Below are experts of layer 3 (counted from 0) of a mixture-of-experts language model. Rows are named router (the router's row for the expert), up (a neuron's input weights, with its number), down (a neuron's output weights, with its number) and show model dimensions 0-255. Each number is 128 + 32 x the weight over its row's rms, rounded and kept within 0 to 255.
Before each expert's rows: a language model's description of what the expert responds to; "comes after" lists some tokens at least twice as common just before its tokens as in all text. This comes from a sample of Wikipedia text that the model never trained on. Tokens count by the router's weight.

# expert 54
Description: Line breaks and headings. Paragraph and line breaks, especially after section headings or list items, plus heading equals signs and list dashes.
comes after: ".", "=", " |", " =", ")", "|"
router [ 75 174 146  99 151 150 187 100 102 105 153 184  98 107 134  95 129 120 102  76 182 135 163 136 140 157 156  99 165 110  67 112 114 112 134 101 143 128 102 140 151  90 183  98 183 109  96  78 164 162 117  75 105 157 139 144 161 158 163 150 129 156 101 134 153  87 146 163 135 134  65 126  61 173 146  64 200 108 133 182 118  80 106 145 133 126 115 160 135 139 141 119 128 150  89 165 167  97 108 105 138 130 104 110 121 151  77 128 104 127 119  77 139  79  50 122 179  78 106  50 176 105  97 195 119 120 146  91 150 106 159 143  99 132 127 136 111 117  95 164 155 157 133  75 134 107 110 167 174 207 124 118 131 148 158 123 108 162 102  85 157 181 186 112 162  92 123 135 130 150  83 169 105 133 141 135  74  99  74 103  74 158 122 101  90 161 164 159 131 199 158  85 119 100 101 114 126 165  92 181  92 140  98 103 108 118  94 112 135 131 123 160  80 112 175 164 102  86 103  86 160 149 187 112 106 169 131 122 145  85  87 120 109 195 155 169  91 146 157 159 132 158 103 109  91 138 122 145 107 109 181 139 132 176 154 151]
up2 [ 98 114 134 158 128 130 160 198 135  92 191  96 128 148 131 110  61 144 119 111 139 123 133 114 117 156 113 123  80 116 138  97 102 172 161 123  94 182 135 112 161 107 149 111 134  94 160  65 181  98  51 126 143 118 111 165 176 115 105 126 153  83  89 110 156 150 139 112 220 115  67 126 162 114 157 109 175 124 157  82 123 114 178 122  81  82  99 183  95 169 122 174 111 124 133  84 114  92  96 117 113 114 137  99 122 143 147 159 115 185 101 124 155  66  78  97  91 131 196 133 112 116 147 127  44 194 112 105 157  99 138 112 130 171 217 128 157 177 175  85 139 106 152 126 113 143 152  92 154 100 118  94 133 138 106 141 153  98 150  87 140 111 155 103 155 164 160 110 122  64 177 115 126 117 114 128  84 120 122 126 149 170 104 196 175 149 104 167 157  94 116 142  98 156 133 140  82  97 150 176 108 169 152  85 158 167  98 161 128 107 150  69 138 166 122 127 138 146 124  87 211  61 139 178 125 153 140 137 144 117 113 118 114 138 154 157 113 139 172  79  90 153 145 127  31 160 113  93 137 163 105 111 169  97 127 150]
down2 [ 87  70 155 114 125 106 117 163  97 143 103 121 140 190 135 106 128 137  64 197 120 119 129 156 128 145 162  95 114 160 147 168 126 138  64 110 115 131 130  61 117 105 166 113 131 145 132  64 139  83  80 175 177  76 174 125 109  92 120  67 124  66 189 192 125 122 124 120 161  61 134 148 120 118 158 131 167 117  56 163  95  75  39 111  84 124 149 187  96 112 132  92 123 101 104 187 140 143 177 161 108 142 124  76 125 131 166 128 154 119 129 142 128 146 255 200 169 176 133  91 137 149  89 115 160 145 137 128 160 129 136 161 127 124  98 175 137 104 138 141 146 118 114 130 140 107 128 111 125  73 179 129 129 133 141 166  99 189 129 107 157 154 154 142 135 129 155 136 139 131 127  60  84 125  86 102 150 140  97 174 146 143 161 126 133  72 135  96 140 130 158 135 175 146 127  72 127 131 190 157 120 123 115 139 144 119 126 142 185 106 130 104 102 136 155 159 161 130 133 118  94 131 159 136 150  95 170 151 129  74 147 150 115 152 166 113 114 177 142 108 130 120 140 151 122 107 130 201 168 147 152 122 247 136 123 175]

# expert 5
Description: Subject nouns and pronouns. Sentence subjects, either pronouns like it, he, they, she or nouns after "the", such as population, film, band.
comes after: " the", " The", "The", " a", " his", " that"
router [124 104 142 103 110  85 132 136 153 101 122  95 145 183 159 144 151 146 161 152 176 110 195  77 109 189 138 171 154 166 167 164 176 136 120 146 164 130 100 122 107 118 132 175 140 171  69  63 155  84 185 161 193 130 156 152 135 139 106 170 143  66 101 126 138  68 141 145 115 103 136 133 145 176 171  82 185 110 129 107 191 106 127  95  99  86 141 147 134 118 127 143  86 172 172 148 191 140 124 142 130 133 130 127 135 129  83 111 107 158 128 115 168 131  76 151  99 121 129 177 204 154 120 196 170 105 175 105 166 145 107  67  58 180 114 153 126  93 127 174 101 114  63 168 130 163 205 146 105 151 125  50 138 173 161  85 115 131 143  67  82 152 125  92 117 143 124 167 142 143 149  96 136 121 144 167 174 166  80 105 109 107  93 111 111 144 138 173 154 109 101  77 146 117 120 118 130  98 171 138 147  94 158 105  67 131 136  78 114 142  76 173  80 138 118 131  83 140 147 124  97 135 140 188 140 192 127 148  84 120 157  87  88 133 114 123 181 122 160 113 168 148  94 121 181 115 143 122 136 152 135  84 157 121 157 148]
up0 [156 141 164 108 113 154 130 197 178 117 114 127 121 188 157 185  94 183  72 105  92  99 137 133 172 130 125 139 116 185 111 136  70  88 116 101 126 148 128 172 197 139 161 117 116 165  87 102 147 164 160  93 106 162 142 150 162 139 112 189 106  93 148 119 162 166 158 106 125 188 125  85 160 177 172  97 136 178 151 102 121 200 139  64  69  99  86 130 156 150 122 148 169 101  93 145 102  89 102  80 105 114 132  96 149 144 147 147 119 150 136 171  99 120 133  79 122 123 112 188 110 152 135 147 127 176 177 122 143 144 106 136  91  46 178 162 202 132 172 137 182 174  92  71  91 147 139  81  85  85  71 116 168 180 102 130 124  79  89  99 101 135 134 121 113  73 172 153 126 111 132 114 112 143  63 122 156 147 104 108 112  90 133 146 137 133  63 136 112  81  95 127 101 111 151 173 113 121 142 122 178  94 118 181  56 108 114 137 117 112  78 128 104 137 136 151 104 180 137 121 113 140 106 174 129 157 105 108 166 115 141 130  57 117 137 141 149 160 133 116 191 134 143 141 148 117 129  79 130 192  86 157 152 179 104 140]
down0 [104 213 163 114 114  72  53 142  59 163 162 142  59 118 118 174 120 104 137 131 122  86 108 115 149 135  87 141 202 143 154 131 150 105 116 163 164 122 158  20 149  60 102 105 108 150  59 167 169 146 115 141 136 153 102 157 132 127 109 134 121 100 120  61 130  79 155 118  98 118 176 165 111  64 117 129 136  35 137 106 126 118 169 134 143 155 123 141 111 139  95 138 114 104 160 100 117  94 130 144 154  90  79 131 136 137 119 150 171  82 120 171 187 116 151 139  93 128 124 173 133 151  94 111 120 106 105 118 164 129 118 170 130 156 149 127 121 126 134  99 138 104 118 185 100 110 158 148 108 127 123 188 212 159  98 103  93 178 159 140 107  98 167 116 136 136 165 100  66 116  78 158 101  59 126 143 103 153 145 133 131 114 138  91  93 176 190 132 147 136 146 181 166 112 125 108  97 122 188 104 183 149 208 121 119 116  93 180 131 124 113 135 119 108  77 146 129 138 146  80 121  86 192 158 176  98 145 123 114 157  73 148 116 119 115 122 196 177 123 188  78 142 134 144 133 135 134 155 130 116 136 146 132  67 137 152]

# expert 23
Description: Line breaks in lists. Line breaks, list dashes and table pipes that start entries in lists, tables and infoboxes, plus some verbs like had, has, includes.
comes after: "\n", ")", " |", "\"", " information", " details"
router [ 87 172 145 106 138 153 153 126 109  90 142 133 131 146 134 115 113 108 132 129 119 132 140 185 119 105  88 169  95 149 127  95 173 190 135  85 163 141 140 105 112 169 133 177 139 130 123  94 151  88 115  94 154 163 135  76 174 148 155 116 165 107  96  90 102 115 120 129 106 122 128 133  99  66 118 177  94 107 114 100 169 163 116 120  58 173 136  98  95 136 106  80 141 126 114 125 162 103 102 110 148  93 131  69  74  93  81  94 150  98 112 111 117  97 149 152 117 145 106 185 125 119 133  82 117 116 108 196  74 129 108 182 110 150 106  76 126 113 171  74 151  91 128 145  57  81 155 159 175 152 191 136  93 117 150 113 120 106  54 115 154  70  88  64  54 172 117 195 122 112 128 129 128 175 136 155 161  60 188 158 175 141 136 153  97 119 182 141 184 120 175 157 159 140 140 142 129  93 146 111 120 171 104 121  84  69 163 153 151 184 184 128 149 100 150 110 171 148  97 158 148 103 143 127 119 114 119 206 134 181 129 150 183 171 161 134 172  81 126  87 137 190 117 141 123 109 153 164 159 121 139 116 176 112 113  58]
up2 [143 132 182 167  79 179 204 159 148 122 165  47  82  92 146 141 136 101  99  96  94 110 166 158 143 157  95 139 101  86 148 141 121 170 153 125 157 133 119 161 160 184 139  58 137  52 130 143 169 159 116 122 143 154 160 151 121 125 119 137 125 108 101 188 123 152 136 172 125 145 131 193 120 174 138 127  95 184 210 173 143  95 158  89  97 160 124 201 101 136  93 170 182  86 186 103 136 154 178 110  71 110 163 164 127 159  93 136 128 129 129 151 137 104 134 154 182 132 118  93 165 120 158  74 134 165 105 104 112  70 130 139 132 143 143  90 152 131 102 119  85 171 122  91 127 154  30  73 195 132 136  93 144 118 146 136 123 114 157 114 129 161 145 130 161 133 165 107  93 138 114 133 151 191 121  86 132 107  92 130 144 106 106 132 138  98  95  86 139 171 127 118 129 132 128 148 152 137 107 129 185 103 140 149 130 107 147 140 107 136 108  86 156 136 100  89 104 132 145 107 185  90  76 153 106  70 145 113  95  86 126 158 178 128 154 138 131 223 136 106 146  83  97  84 168 206 119 174 114 101  96 167 123 140  73 104]
down2 [ 72  51 154 116 170 128 130 120 114 153 157  90 110 147 157 108 133 112 147 160 149 116 143 164  88  94 135 110 128  98 111 118 136  86 119  87 100 211 194 111  80 135 132  99 141 114  38 136 148 162 123 144 136 124 128 126 130 161 147 103  83  86 132 207  72 145 113 107 123 100 128 115 159 121 158 197 123 144 133 142 109 140 124  85 160 111 128 185  82  98 144 139 121  82 145 138 113 110  91 148 171 199 167 145  92 118 168 187 189 189 152 150  98  57 112 180 156  95 122 122 115 151 111 158 107 120 112 134 132 141 112 128  61 106 160 129 165 134 129 129 148 141 136 143 173 108 180 110 160 133 101 181 115 105 135 152 163 146  65 152 164 169  95 182 118 196 137 125  74 167 153 153 126 118 121 143 116 125 100 130  85 190 131 124 122 132  98  52  58  48  82 125 114 194  74 114  98 123  88 121 137 102  80 126 165 105 148 173 148 165 150 103 169 116 161 156 142 130 119 150 133 151  22 137 171 144 115 118  95 120 153 127  97 143 105 110 142 145 120 182 146  80 128 119 110 109 152  80 154 160 138 153 183 155 119  93]

# expert 52
Description: Table and list delimiters. Pipes, dashes and line breaks building markdown table rows and list lines, plus short words like due, him, set, part.
comes after: "-", "|", " |", ")", " a", " as"
router [ 73  91 120 101 124  82 169 119 138 167 182 154 100 164 130 111 134 148  93  98 146 170 158 100 125  86 106 177 119 130 101 130 145  81  79 121 130 121 145  88 166 131  84 141 131 170  97 136  82 113  93 100 139  83 166  74 141  83 142 170 113 153 122 123  80 143  66 135 154  95 103 158 135 195  87 107 142 133 105 174  90 175 105 127 106  78 145 122  76 103 109 153  88 167  91  93 170  99  83 131  83 175 162 178  93 100 153 102 148 114  97 140 154 162 204 122 148 134 132 112 101 119 134 164 120 129 114 118  87 161  46  95  95 145 146 194 149  98 120  93 128 138 150 108 113 120 167 151  81  96 140 151  94 150 114  90  90 154 146 136 151 119  75 142 205 141 115  93 125 140 174 115 141 173 126  81 153 139 123  97 198 178  91 158 164 171 156 116 140 127 222  74 118 101 125 162 165 115  95  96 120 145 134 121 122 125  92 107 151 118  90 114 207 111 179 151 119 166 121 136 169 176  80 205 135 133 157 133 149 159 132 158 176 119 105 157  49 131  67 114 108 129 121 113 135 156 139  95 109 103  98  91 176 112 150  86]
up2 [123 151 110 107 133 130  81 162 106 116 169  95 127 130 164 138 114 108 120 129  95 129  97 173 130 171 104 158 124 131 177 179 101 132 118  95  82 104 117 103 140 128 129  92 142 131 141 138 185 191 166 141 172 129 163 131 129  98  65 145 205 164  96 108 119 190 136  71 132 151 129 110 149 127 161 183  79 124 178 122 139  94 129 112  81 122 123 192 119 125 144 117 144 152 133  73 121 113 135 117  98  97 145 108  99 155 128 190 116 187  75 159 105  80 136  98 142 137 106 128 112 109 149 111 105  95 167 132 255  68 123  97 141  98 154 153 146 148 115 166 118 104 131  92 116 134 137 125 128 193 191 117 140 162 167 149 181  66  96 100 129 115  72 114 128 125 188 194  62  92 113  94 164 120 110 173 133 127 137 141 103 161  72 112 126 123 124 130 174 197 175 127  92 112 147 196 124 117 105 153 153 177  58 126 117 197 109 117  75  89 112  68 135 134 172 148 142 142 120  91 182 100  72 189  99 110 137 149 169  80 138 176 130 121 142 155 131 137 132 135 174 168 111 118 117 139 112 100 164  92 163 109 177 158 105 120]
down2 [137 194 106 123 101 149  74  58 124 116 100 178 131 168 177  69  81 115  88  67  85 119 124 101  79  97 102 146 116 102  76 131 107 123 124 113 141  80 141  91  46 118 116 153 139 138 118  72 107 120 152 164 137 145  71 169 174 128 111 168 127 155 148  93 143 114 163 111 117 116 159 140 101  82 142 107  98 129 151 129 131 101 141 125 135 139 123  76 152 111 130  90 148 116  77 183 154 135 136 116 114 156  83 110 148  90 148 126 115 138 117  54 116 181 133 123 116 115 119 135 142 138 152  54 133 156 128 166 135 131 108 163 107 160 124  91  85 137 112 136  63  91 174 134  87 147 153 134 137 142  92 137 178 190  98 169  95  98 161 137 178 106 115 151  89 123 167 155 112 147 114 117 142  86 138 133 175 145 150 155 124 107 121 187 103 123 105 139 144 125  93 127  92  22 105 129  85  92 102 142 116 146 136  92  78 181 125  63 210  74 131 127 141 143 119  55 105 185 109  91 126 208 132 156 175 154 177 107 118 133 217 129 136 161 163  96 175 146 147 129 166 124 132 144 121 129 137 193 162 103 102 176 108 116  90 179]